config = dict(
    num_hidden_layers=10,
    d_shared_expert=192,
    vocab_size=9349,
    optimizer='soap_variant',
    beta2=0.99,
)
Below are experts of layer 6 (counted from 0) of a mixture-of-experts language model. Rows are named router (the router's row for the expert), gate (a neuron's input weights, with its number), up (a neuron's input weights, with its number), down (a neuron's output weights, with its number) and show model dimensions 0-255. Each number is 500 + 25 x the weight over its row's rms, rounded and kept within 0 to 999. Numbers have three digits each.
After each expert's rows: a language model's description of what the expert responds to. This comes from a sample of Wikipedia text that the model never trained on.

# expert 54
router:507488488470532503458483538484564492528507538540502548497474483476478559509520533461494513441513492566516472488515475471505481528512502484470523519480508516475573455483500486464493503476460548485494490471488460498499511495521482498525470509534521496494454468498502509517458483474522510451519508516487465501529511529471495534483540508518488485506526470525486500494524543505528485525497507473484459496494491513524497507547528518505475504496486539458491506493511510540472488512490497482530504504499485468525520495466480508483458499527438545482502547478502469506570495502507522493564500493512493478490505483485522529493528503541483496500470508501445507492530468508526517499460495439494483516443524448526534524508522518528488504505521500490473513510505506494524505481515512
gate0:545510503516509496518499465522512518505492525500490536492499550476510474487521533536478513531517480525536509515487485501495493486496522483459548468490508512512551490528509479542506501503510464499542553496478444486511488473501529526468499499473521501501490483541519509530532471476506511473515507474478513464480523495470531470502546484494495507494449510468514454472523512493488480507502493501518501495496493494461519502516466503530497457470553509474488491501527530508486506548484471506514545474519483434484485505443467512499499513483462463496481510544486452530507471470491503483537519489503464520481495510443503525518520511475496528572502537473459496539495467526536500520475462530493504501489514545530523492502552505488512499481566515472535511529468454480458487515498540
up0:459479517501507502490513533473487494485507479506517469494507467529493534501458464452517483489494509455458497506532516516527501534519497517537454530509478487503454506452496503462512499499494528502450448490507546497470493533488476480548503492531489505510524519456482489480466527541513509507474494502517493526501487506501493521507454494513478510503566497524499517532476515501505518495486518504497500505509489509526479498494517511466492535542449501527519515487484459485502494455517516488502469511487509576511509504553541480526497483504549533491525500457523524480507528515511488537446466526488548492519524470555508469493488487527494456433509469537560504474501523485464505488508533465513493501495483444486490495494458472529489499517446489516477485471523532531525537515495474
down0:473449507488510481476512500526488491543523486491513501526510538520496515502526473471490528511509488511478462501523534520493499507474521516504538518484517495529522511503508540429503500537484475475502541506485504537476502468523504521508486476503475494479545517466499500487471529509509500481472480520541554428512500500470517505519497466451532478524482477474490490460502542493511498535510536468508492515507443494497485494520518503526499515504530507517497495515490446463526494499466453492540518507483495449514534521513535482483549501471507572539522521481493494522517533508510503504492566499498490462535467514486484481542476557527484514497473542518499561454477504517521525496440487488516448521484530531461500515469468513532475500490524497518481498487524474526508542509508499
gate1:447478518490515547500492525490519512512488502494478469506451519518474493472479504496494514472537519452489504526520498507503529514472519449494523540450486505518535507478509503563489454517513566513534508523549504489500473480502488499538462494476504517502496506513530498502493501509549497507435482528491511479506500491482489533484491519536482498496556516497499526464532488479478486530511495496495421467487524508526518546479539515519512474469486514533506474495520509508549482523512528478518525529512525489514512531502493456524474511508482526523502512472510485493505504465474479483500493474492511506498545460524478531484502511523494466512521535496527498459495526528516522501547492482524550499496463491532494505522459504578511503463500547504462499556529504463552488543518535
up1:563519458509473439504509484504464480499519500506528521479540491493528534520511487495504483542459489526530490469472504487510492481505475519504468466545508484479482479517499504450528541484505442491476501475448494518504505526505508499462534511525488494505508478473470490501521489511463492509563513477490503509516490503533512483510489478462533517500446484492514479536486511523520510466485519494513567530513478480496501476508465488473510526534538496482510528500483526496467519477481478516461471477493482512474490486502506544496524497480509477486499501518515513512484498534524509513501520542499471487489470536472507480511531483495520533509491452500470495529514482455485469500464503537468439505520534509454530489462552492420486479538493448496532489438485492528444496467491477
down1:512507485490519489498482530493503512504466468480479488506484454482493487486485495544529479512465504482489500529438481476491479481489524462504534500513480508492470508543481468492523506514486486471495478489522461513515465521507506520489501502484502514471502494470506490443507486532512462543547481542450533481481481482506484533502524424523511465512525479485510509530510525529521516525487518529534477503480481542496503471522475472475489477510492479538498479511542537493490474519408478506497488502545469520503489492452475538470521541518477490486485469514469478518530505457534500423521533458555546526471485456517489542497465482509491540520484493474510540477491487498504490490501499530468478540491503482492510467527507494521521455497514477464536496493515499450479490490498478
What it handles: Hyphens opening list lines in infoboxes and cast lists, plus the adjectives major, minor, main, significant, serious, secondary.

# expert 57
router:506490505497497486493492556503531524504483556494453556497491464500486544499508509515478525510513471535550465474475483512504482539502507519483531506497520503504540483506509502484486504433483544507510490409498493505489493466532509513513489493521546543478506492477545517500468515492524489497508518521467478491552509522495481517488512524520499489510483458508513498537493521452501502528496471493472480476520478525511487504513529539473507495502526533508523501502494505529456441477569485488518522547510446487534511524458500512434511479518480480475538553482484500510458498502524552491546498522502490509471483509487502499528533503542469532516508551505496520486524495530488518462508510491527508516507511470526503523540509535500543547479505516483480533491459526512505512483460501
gate1:504496489467477547531501461508486452537446544489524504489505512477522520483500528501433462535520510504426485488501532508508458492517481492442478505506521516468532505525486526509527464464521530531522496533522480517505486512524505499497493545560510488510469511539510516486477549502478540511484501521482565478515489508539487422469537489500534503511484493489502466505476487557513474475534444495523536505503470525482529514492498450551488507479505487498515499515510517512484504465518485503500522528511475501483519494528532502521518486480512490499513532500502511488482478470541503493555510476529478478509478490489485501532522536487510487468481498474493509548488510494536487449480539507548487497499453484513476485495525465513472486502462514489502524462496479529449483507472515
up1:456490520479462499522498506512487454530481519431506507473481515466475520485470521521494496490462535496435450499501532475509517473523458505474468511507489508491496495482531502520560450476506532530500485514497494521544461476527512477529496520531490472529483554495498499484455525500516493522501467507502530478559496504527481475516487477509550499524489448475506524522544520507454540477535441511507523510510537525496529468497505494508493515494477493485501500476488544473505486505509522515527494532503500523476455472476513512531486512497478516511538525516493523500441448511495496474524492455515473496503497520500476491523544503462511467450493496505525495539440503493494474468516499514546528485523459525550494514514488474485482481499459502523496540482475474528474488473484481
down1:497482523508502443494479467484456464526482535529485508529489484559522474478496478495492484513517478562494510492485504512526472470481493549470492493493486512493467513494469498491478511476483484483482510490426492491501519507527501533470492514494504484532493498487489524470525494508514518529483494484475481515518477490528503449468476507439489493541498513488453442506499483514455491499512496469497520497529512454485466535488473508480491466526533539529473481464502516518512522512524495533527513498521554501508490490521539465498452493519486471479503498516471462480514536510507460479485503469523548475551483553446462521497470495517517494489499512532485476494550503563513490478490464541492459515534501531530500505512483493475521443490512521502487508446514515485445500451521519
gate2:520478486461511488461475503492498452471504492471512519488500502471521450494506490538488501485472498515538525476524484482495505501492494522544529515465497521473521511497496556488504522484441464500446500494505508468474486477498509530519551520513485514503518505527478501530487572456491519510532558500509499502511569487509517476544487531486513487541505473514502493458522499461472467507539521506482479450498534502497501512469524504546493513501516483505465527519493503464494506491495523499523496510516526482504488489513513484494495484479489470484520487476482496508515517483472514478497521459553509498539485499515505500513502505503445523494540513468487516452504504542499531493463552460547536488501552545545469511556461551489501505525481547503483509488453534477532522469560488
up2:544482464474509482458469505497492445488501483479522534478522500476505439513521497519490479497467505543525518477529514471472517490471481533504530485480478512489525502527502544495531543493426471503438524509479503463476503474518516526509567555495495509498539480520486512542496565449486506510550562498504504489508536490501525492527499510491494509533513488516497499477502505481487474517539513517498500484493536487507510520471527501536497501500523472510465541524503494493509518528488473489539492512491509489506487486491528515460488492480502458498513491486498508510506531464472523495511537502528495491537508492486491505510515500504456514507535509451475508463510513545503523488451539486543538473519560532555499507549463559496511517500488540500529503503461510511496514461553493
down2:511516476493491498532526538520476489478544521503478490468486506498498515523534478507513476472516480462499492493503520522494471493522490494494477500468486492494511514526495549471497490518520508528534535480504459495485514517500518495518496489439480494488502466519486500468506513482474530457517508463486483422512472457501505485466455499540458513461496524444495515505526504484516471506516459499528508480496475449511524556561504465496475506510535534452469522494496468482461527486509532488508484499482476467527494507460467467530524487503525461460554504477482500493492482493481512490501502482532496498481540512471508517433479503498540480492554502496499452475517482453537525496464527511470488526481463524511528547508515469552483526450521486478490523514471515530494519509555485
What it handles: The noun death in phrases like death sentence and death toll, plus table cell numbers, pipes and line breaks ending list rows.

# expert 29
router:505527497517501501454495556478508512499479531482455523513470499495477518499487512513448500489493447523535504499492470533518420534500529514488495521467455535453506511478527496468501475465507511454491465415469492513491519484476473501520497513495520509475481494478522502447492496508509509479523521506473490513507485530483499525506502527546496490518515491492476531513504508499521515514488453524520471485497441517497496450507523517499468456477518525484517472533473540540466497466493492437505479520499433466488501503497477512496473533547526513476535511497470462494521508516506536463504477483502476505464477477447483528531504493514493544536468487489499504468485436491497483481499492491501507470481486477544522531521533496551536492484511471461490498477478536507502520519517510
gate1:515471503517521485577491441486499516544503503539542495463476550495536477501460519516509512508519511500528519540505510505489522568523467502545504522494465451517508482469489529498498474531497499515516455502503465511514512530521447533499474501506500503511482448517519487515489518512491509488533496466492506455500528502470521500526491469470542505518504453485481509492487503512510516478421509459512535524533474528479483497527504494484558482536490539488465551517494492507484493543539469497509506512517496500519511526503473542495460529539507468541504506481518517508505517498523486489507458485489446526503499517516513536480493508458467492498485500469484546518418523525511510512487486505479492497483502523480518538465518493476475496476465462499478502552507504494467515514465505
up1:499482481531485474524500464489468478501521519469540498495516532513557484527462494498482503507512544464510522534518528500477528556502466482568493509506475427494496499470474525483506479530510480519525448481516515547504530518486460482497514496502492489464478486501495489494516505543462490470540501491493518450476538499493509494487469485452539526501521500474462521512481467513487488461436487471529500491498498491461508509502514485505564494547521543495491538498500505486523483551516493522490495526492505495490550507509464549518487510535520472547517493453525510518494501513527479495510484496478443495499501520517502551504491490460476509522499466489517543511421501512501508468523499517496509478521494520494466527468497488459487472507463504521500477547505555514485516524502476
down1:520477500511510489515522477489505480542563503534502481494546515476526512481493481487497512480521545519474525502511479549443494526502491491544507459498500519514501480500490521507468478528487481520526502521506545484491500505497520515489491515479534534482541509529509496482479495546502509427481510504494494464520480520531467510532513482539553493546514511475508523490500519509502512515451533505456522481513497533537495512518480526467488514503506528473444502454499501517541455509458511488524523467482462525528537497488475539509474524529499457466496491513515473546518514517522500494489491447516451487532498516502563485480461521478474428561524465506515491510485488525489520492522473487515464514509514505461499481499500471483508424521488484510509507511550475481468517496526500
gate2:511490516475481459493465529566498522503530483522518481488487533495551499453505506507473512465475500502507501459498522523530475477492536497482519512527485497496553481474495432488524505479507498492495460482515478486534443526491488504475482499510513490523553493503487508454499487480483435535567501475530502559498507499461538494502505476497513507482469490462472527485497487484522451492517537492467555496454512475549475518481531516475510507529500513496518476458509466481463522471530508463493518494534498527493515490503494511489555507501499494503512490515532530489521521549500489502486504463497488524503508511541513500510456494530491490470530508515510429507512513514488518511483466467524499514472486499542454547504496524512485478485468461479493491432513499476502498521445535
up2:513559510520574496492547493445508485484445484504473499471493464485467525528511501469467505509527483549481508514526503510488523489529472517530501508474531555503437530521509583483497505520496526504511512516522504515485532451516482532527478480491486510512454493508531487557491502483534515466421499525504514448513502503540479533541522514518494480551493520515495509507479517505489538524511475499536462514538475512501474489515457503540517482473473495524512498517481528510502490509482506532528541512484471449506501509498481485493467502476496513470493533525468482486454491457511493509495497540520498490497498494463494470471510516480482501521474501461490544479496488522517468496482512552482483497490541493493561485500523492496480534506519505465502507519531450512509472502509513
down2:497525524514516497497514476522473548467458480487468548509482452543477511525484456533474531528518490517551505498502556487494458495470484517483489505475506500518436492530514497490493532505500526497499514500492534460444527501527470481497535502521486497512525542537504484507502495474502541508496529485558495490563469461487475541454481510523507474514484482518502465483480545486498503444471492550499498488507508490501502461482472489459439478479476494510463536543486496495538478484503487527515477489511503497497485477488449500500513544527513517472520495503428518501481484498505489505540526536514530522487467468465507505510506499470498499503481508503485484521457480537480537534463497481479492535507527519489469474505523536490491521509491484512513506540482506559500518470560497
What it handles: Verb endings -ing/-ating and prepositions like of, against, for that take an object, such as advocating, defending, violation of.

# expert 55
router:498546504496532504467498541492519507488488534503465502535490483496490517512498513495444522472526503527521494495481461524483440512508518505513526499469505548474471488474496479464489475465467535512503513420488514524457500466527486522521517510530513552489472494488524501491477541496518493472522513522497460507514503507489487531494500533502470473491507503503457495512501522504501501523463477487491462473503457530511471461506494555477484477462516542471503510502481548515477522463512469506530480512499426476507517497467460519474493500518450524448575505509492448451494493496516519458511497485521507522480496516432513510517510519515481514536460494473481516497501503509500469503488507509503466502475487472535516525528520533520510515463541470464458532474512528482520503485535533
gate2:464495529523483505470480498502482510490503485481482482539515474494426506475486511528521512441525488467456492542528453504521507521506539489515499490523532496465488487476494508517512480487485458479515459461491505468494519464443532493516519505493515482518502498487473501480483559507488457496514455529488490434483474509512495537466486503514559508509480520501544490537498501479520496493487569527501544542514535536543524510494532497498478495544496475443491481513536519556496506503508505485489521467515510518537500488496493535503508478493456442470533514477476477472510529492499537469503501476487487514532513493503466487506466486511468465501468489463516487542491482482489479482516489492535519481519519475533503455495454518476507533486488495547490493482521509567531503512486527
up2:467498516527473511488509497495464517467492467463505481546536493522467498480484495557523482441518503478458508508551466503502519523476555484518490494535534508492473505505466512546514478486485488511528470466514539468525511451440527509516532524484499491497516533495486476497501533517497456490505440509507467457503460498529509537471472505489560493516499535531548518535510481494486493487475538530514524527498539527540523505466518502503468513541495464489484511504544522551513508499497492487486535491495513495538499465521515526518502474488483459505528494485492485470511517498502516520480505491484515485553511513494450477476450493500502483522479477446530507556516518475485495498530465520541528476521521466535502469494466503457467513485498484550495482512504492551511485510500497
down2:547480531535496518537536488489515515484519446538499466527526550531472467512487484547489488495478432490537492508509492499531548473489533481505537480480457491487514512482503477512551521485526482468467487479473526526497528488469491496534520521477477467463509478489487495529471514480492485515524477516515442485482502499520527514458506542492458466502525485466509547512499511504502496437527462510508506551481530506476478529454448504500471512521476521493454480511525521518510477502519527494508517520492505522514440470509530482515491504448472506506498497508496508484500526516549502554508506501496499495498511507482534551481492482459483517501511511530497467497488485521453533496479530534464552490469492534455474524506511529524512531532493527541487468499500466474473514490510500
gate3:508497532515506456517525529513510506475536492500498517484497501483518495496509480438527463461494496481494495460510495468486497496484545440522541470477490487537495514514488527511521491506515515494512481562508528444513481468451460452455499492518475493486508475509500476480504508471495482519502571493519535483490516490506518493508518493501464543515498504550494527531551466488543458455539532508517504528443485493506515487467483514496503538479495507508453518539519539501536504521485500509458486520531472492449542491511509511505469547534500497514520479490500517491509468506498462495498527520494481457493488499510472476479496517476529535466456489560516546530454527524522546506489482495511532505536501520487485498470472533503456480500481540495454485508462496494492486518542508
up3:485495514491502507467525519528519450496537552513489510479441532483534513510464476446506480484506505515476509490531524492476464523483523479535504465506492500520489512506484515444535467471542573497503493524506538456504444508495472507494503501507490500497500480457492484487484473475509464515488545508509496475529506479489537496499501506492458550487537452522473493511509476496508419502538496527504505478445489489502510505459508484529550485483509485495471538516456527498504502554491492509473474488513459554454533505460502523505490537543510508490556480506486510517508479519496471500499518518468482455484523545489476467492497518466531505504451498515515463516478541462520545508476541512493507533500509531445487509498497526506463494498483499510477509516486497502466511503523499
down3:478520458482497499497480460487542472549515489475536491511555490478495506524551488473525493522485454528513482479507533491482507524508487502531476508502519487499468479505502519486529480482470498529515528531484490475515509456503515522548538519498510480475504470531468519529525513494527543521476510488507504516513541490517499457463465515552501497534463508535514456517479514512459527458491473508483488497519511488520472494545517472520505520503509495467492499457501476531511531474504530510527540531483515482511517488501486423508463469497530472485540493500489495510501482523476491464576523467488470525503541567467519475483455467510508504499501529476468494497543535488534483484508494504517463482479516438518536508497498473493482504488535483440513514534505462518539499497534485
What it handles: Prepositions and complementizers after verbs in plot summaries, such as "inform him of", "angered at", "emphasized that", and after or told.

# expert 51
router:532502490464520510493448553479486477547497516552467492500487500512527528482488521468463536535510485512530476500505483547507468518511524515452537488484480509455494512501499490501467448439502513512472468455497470494493547533507505511507481494503535550478514500516523521495475536457508505516498469500473477548487505578491470545513501541511481470491496500499509483493479499507508496500515477488486488522486478508528479464533507523492477445483459541458491472487445517490478482474509489445518497517518496515509504510500496478497501549508493508493502478542485445456502528509510505489558452504521477514498521519480515540530521506506498534527499510452478524499480465492506490447481524499528475468494443488505520521506520506512547480495483477460504516495474513473513550471506519
gate1:536525507488491508480554477513504530441519459467515497518481502459532541530497508500453484511481533493445517497540485459442518531504486529517522497512467544504504496536485510495510488440487526499506544494522488523480524489506511464481530489496492518477522489460538509457514479504480463496489478514508524514502436494524515451511522512508555500525543487499516522471473510507488483446484488483494489498532465476502501516503519471514528481431487521546534542488482461469548455453528524521486472530487501513511513483484539480517513464501531496501527494463504493480523497554516460528493505500503526503502485479516484475498481497517500509500490482503559521488463521472483466508507480492470446510514486478498540447496511497485519501509495541484514539524471503480493511545531500
up1:509515506490466516474519515517541537506534482473506492489474502494523516492510513496478578500502529488467482539517482453501508494490549523499479502528497556501490509526491507488457485433492522463570482481497462515520514532495534453537527512521488468487512497500548489501496477505482466489502469532534522487469454490554504507502502489503502471515520505543507492460535505492479480487471496434489469505498529518498483456461487479455530510452468498511544489517492551487523486455528498519491559510555502519494482507511524487501551472479493502515506504441496506469537481540490501503501496499483564522489446524514498459470512512522524492498486511540494498485517512478504471501539516533489463498504498536498538477498492532507502514504511503511471515519544467494513471484534498
down1:512532498493481463488525461465514530439469518473501516522535480486511490531516564495512481528481541463496504517488519499497478496478492542544493513518459506496513462495487475544509486526501503523518537487513495529476490541497505459483483463514446478523462519526483546523506457528459469528467481509446529521504524527504542489523513489526488514460506501511518550486520481498502469529529494515480527524486514505488514511503515521500509486458507494497481484494511464488477487496527498500489499497517496505469511509535496492479545439518527514541524498491517535487518547490505493491469466495475513470508479452543520469515487518521483561457512505530540527522491498461494520499479451517479490546543504459517527473468524494489511531524536506515529532507507561510482429487498506
gate2:440507529478526529461484505538490434493495531528489541518480513461448494525467497469519501520453489498527528451524463512521502508516531528485475502516517513479487498462512453495493492507506484529454488499503479570477502514491495486514515450529521511502532490520519467499490441487520467487476500514486536511473520523495514530539543519489468493472515512468457468486483502520489493489523477491516467475504483470478514499504475482524485500468506542474501488464483508486491440435527501482529464523503477511500548511488518487506504535519533510508484480561534504474494561520512513536526473548488503492514514484477492516500501507475498505538502519479526472517477483544481532481503499476505481490465451476463454525501465514486518481522481499449499541492467489478465529513488495
up2:548569483523493534515499495492469506515478517494518498519454511482507508494496497502502499525488522516516483474500469506436464501487488479504526510505532461490546491444469543502463526493500482433510465485497521513462511461509477532515543518480514434493469479508477492497542493541493506485489500464527469486486469496549517450483476465487527518491527478511533550433514470538505499480463482463492497524498501478486507480552526483484482473481543441484511504519508473522497509471517507527481486484551501474529504492505516551496530504496539491492528495487478495525500515474515475508530550491497487519511526504494493480513460493489497521442515451478492505526481484513502524490478513527490512503501520501488449493493543515527467480479494550559501521525491521503497505472551496
down2:529498450490502492466518503518513466483512499472512463476478542500506478488533493483469528538499463493507517500468524515540520478489508496520508509484492477485526494514490510495510424456537501449479460523475578508497488482496516505501540486507534452469508504486498504475505507503489515460494504504522493479527465479507503457473506478481499457518493508475525536505532469534545509510487501470468550488488518479521496516474532542448547489470522495536487522516515526523491543480498521480551482526485485534468517501496479523494482525488485480509539567489499479501463511503483477510514546531497496489457535482475515507523485458506521453488537457506440477478462526483470492524515463504444489499522522501528469481464542495490547531483527525505477508510523504503507500458488512
What it handles: Word-final suffix pieces, mainly ed, also ist, ated, ized, ected, ending verbs and adjectives like compressed, scripted, coxed.

# expert 36
router:506507504477537515474494528503496494496474513521482523503473487491484529512496510488464528519513480539501478506479468561504452502531505531513505529470477540471488487492515489471491517499467519505493507418491483534468500469501485499541504517505510544522490508513502535502492508507527527475535496521500473516514503514491481519494509522517511476500517492499439519511464519505530494544498475457494466487520451521512511475514504496465491468483488533486506498526478548519473483466491494475519501537500368505515516546463460514479469484517480510459578522505447453474528511475528537496503497484492470518463490483456544502522528499515502515527489496497491537518480500526519477474473497501513491533444477493509505500524525489518520509493488505444490519479522517511513526500494556
gate0:528459515483514495553499478489539517502495463533501481461499475481498512471501517488505534461498482481501510517468473495516522476536505448481508512458473505524493503482518514537471506522528508487484468472506504494527500452479471497505442461455531476494477474499542529502500553535537501470484520480461480460442520521465500546507502445541486505471465513524467544528525488495519536510471490463509523528461497538485475500494480504561493514528483514557509506505513470524482435524477492477524511470536490514501477496534502511512513505528493486476444485484499527494528507482487505495492490492511489510525523537482505513482495502476503476445456522527479521525464485541549544516524483491542535468496465465521499513523496518518505521459489489498500501484471497473509517490463470
up0:536478483479524534516520469484515510472503465536507488481450440517523519504476499517491536517476490500485489481484454505487526461510519469490479528479484499548478514494485531543488498531533506469496496507517516501525483468495471492495457463475527469473495503483526494522527536536510512449474516482488471486434537503479527541461468465526507508491507529539489511494482474520507541533473513456520531488445461530452489521475476491528448480530502479531480515508532464510495460533460502474524490452546456533483492504518465485526483502495496471460460457508497529498517500481501528499490489472493503502495515506463527496474493484480509461479476494519517516551464508543525522522501462519507525437494505483471456531494494509485495508452496505501539499502488487472493523503475504
down0:507526509547530528497535480479500507470483516492480495470515522518519546544502456486476530494474500495539485486499475507471497514528526498506481512479514511498470495500493522496493475499501511436496529504567486481506479433526492477471517522577508454428492490516494529538479482547543488499470506454490485512542527547485501540528488502491454457498520526465545446497476484474496530492508506487501478496494500526479526519521484510485478478520518500518532490513486475503491515486519479457473563515494486489479539526484477510480473522507511467498535525488530463482535509506485527485509505505481543481514509494470508489507496478540493496516547469520492483482503527499497537523444516520538503505499515500494456466504499491500503567501507533459524492563482532530517482526486512
gate1:494513510498524543506497491476477452501504486493514510474538526482471554508490508477472511503500500502473450468468526498500461468464473455471492483481533481543494498519500462492492475510498507549506497506476528493498521475536500537505495505476507530507512499495516472507530518537465485520464511460507498535465498514510504485452532470496507487493541526485493496529506485500501474541519514516484518505531465537483472513493524449526511514470496509571541507484443501512513522551484507525548477532478513544521519504497517461503467483479517493486492462564426471521529463536539470503499515499517497512528497478498489504536464514474481492467525498494513451478516501475506478510526485489466440493501475495483463497542507524507513522497449479546451545529499476488473473513501477
up1:519517490534481484484503541542567545504494519526486513509446517497503462487533496525530506486501499513514561534543445491509523534539527533519505505484496508485501509507485552531493530490503517445511515472521468475504472537459532479529495496540500486519470496476479515492461492464531508529550466540480497460541507491494491483532484518516516528480478473520518498501497514488499534467480497481509461488465533493512507501528479515471502502508503538452488489558546504481508466477523494485464508488534483470478468500491502538504526495518454491514511524440549529469518523496489539502497474530496487477480476494496503502478523492541531534520494508505470524531474506543505519502454531512502522483485487479502534499478503499499494487456576488468518459461505520481521528479483519
down1:500452525521522500513460504504486482505435521536516498495528528534464509532521524501487583458516522486543479479490526492523477493523470476505511541502496501481489496474512470473513499499530509504475502509455487458524505481489482494487484504470489510527476504470472499516471527449497535541497506529538505512512484552474496469469509518509536479545487467484497487508494462494493476520455495486514471508464537475460446495472518529556526528486500509494506497522512455511512498488499491453484468519488505489445505505467516496514542542473509505480507487506495509523464540516516484519515472446498513459481504514465491525559445516484469496485501464506467506500493513458503518537466515505532508504513467502461498489449461507482508536533475514494463502490483506507559547488524481
What it handles: Prepositions after passive verbs or adjectives, especially by, from, with, into, plus clause openers like while, until, before, despite.

# expert 38
router:530492461458520500478473520450566512502464491533430514504483489485472489515497530482494540484485485472479465504478506503546454530512504503488507472495472531488510492485525489497475489480466527504481471449461462514468492492488469511522489481524525529494499486501526498468501507489495518501498499491465488552492471583502471526547502488510508492495520483484463517492514497501496483548514465456480491478489503524530479482501533520473455487492471554498488503516492545525460494474518508483532500489504513462530492520491470514488510519498478518478500515528504493461525511518554515441565496492476517488488516502517481528540515546506468541520517525472523518481539435509520511515457516479483524485483461479518528529499516514526528463473494482461517522490438512502505515471522506
gate1:479520512496503509531481479489473465511496485498530532509461505495471504500466518480508515490487497488534488513493493519514511491517483458516535492477498540510483491502500501532500498496521547478480456528534504537549538525485425529445514520482494540552526451486514504534500485476515513505500522483466497496498462520499476506474522548539518535514505469481508496484503492494503541542509506541487537480519463474479528497537523462514511478482521538481512499520479562487509527494546486465525521476509502462550486496524572538489569529474469534491501503560474516495525502519533518467494509515514502492511496549505516504471512530462486508480509529528505522530529505514462509481504490532537516517485493512484491483479481516540475486530501489502527521503481540496421487489546518
up1:530495511507528503486503471516527527504505489496467453454537482485518510478523498505472482542504511507486468504498490486493506531495515551473485504496475501511499519475462497471472483500487459528484538519487462457449452528514542496537492474542504484465489520497478459487493525531490519498503486516536502524499521504476521446506505456494450473497451488515507542509511520513489511513497461446501486548482544486532463496461486543544483516485463493524480538481517429506486464505476513524463487524496507524476492543453431475480457508540508480501493497485522471497453521472454497510487457497501488528517496452500515497508458498510490493519502451482488488469477511489528495498501491452468469471491504468518507503505487478491497549520516502507505489459539465511539533529481493
down1:539502483492483515514469473508517515462540511448506444479503491501475553496486455490550517514559499508478486519496493469475475514503497490476540502513525527442521507504493527510448466522530521491465524505513500493461468505481520487486512497489506498491500507486489499500522484498491500497531504456516452535526494466513517479494534543461504504525463489513527528490511529466462489474504518473467471452518491484554517487498510519501511511495485467508506479459496485523513537525478503518513500514492502459490516552536503518548488488539485517438521535453532470529503461534503524499515514560541484500464527505463507533503536456507530486518479480514548473471523506529486508514460554528510514502496548518494531523496509520457527474480503499466516540534498488517536503488473484
gate2:516480507510498473472513463489485496489513495526535532465494506512499510532530485537498531484516492491475493528529508494535488556524504524519484483542494486495511481554494542502516524519502477516444490499497500535552533517526476515484553518478513524482510456496506501493526509495501485489495485507449506470456492507502509519505518481521519457479555478525481487513477473502472502488499476496480527536533527449470455478527522434469523483494509485505512515479491481510451546528512466535501504514506498524472498492540520492482498508521464464534501425465557504538532483517500445541508516528518505491533480506513492505499504493542500523475520503486504496508505458523533540497506511532462494476495517535503458540467507513470506485512415493501537463507502509521475543459489474
up2:461486506491501476529512521531531463530529497499492479539558490529480512475540513464472441475469476480502509511555498475459525489492497490490500523489531500498473500493487526515480518503491515502504524501488531470480502509505524478502471481525476544523517422448490436532479504462491496522495484469485506521499523514516463482477517491504490542482452436482535488513508491450524466511505504489493476485532486504497487516460555509509488481477454476524471478498473452512516524530489496513490525461472500501466502478487513485507505477504515541508512531426506495450516488505493508523468486488481529478505478476487509505483506486493527488503491469488520478471480483463508473493506493491532498481508487461495548497487484535483555463467487477499520560525482565483481464478552515
down2:461502505506533464485512529502534489531500520477522506517505503475490505464476481543490482502539485478537471498493528489551509504446506518474539510452458426490530460491523504483544483522486522509512529514508505510503449508496515521513491535455473545514487505490520505473463511484516466489510528455504465488510486514546437501474502488503535496499470469501537478508504549511525471507494473494511543498496466463468467507485447559486487491514493527518504538516505442503556513489514480492513476547503521520548521506519537512513486481533447523471509499491493534501504497524471504543489535491503487491540547445517497502482483472490479500481455469515528497493501518535506513496509470492522518462504491504521496507495543517507524485477501468525546496482498526525507449487464470
What it handles: Inner word pieces ending in t or d within longer words, such as -it- in architectura, -oc- in velocity, -id- in considered.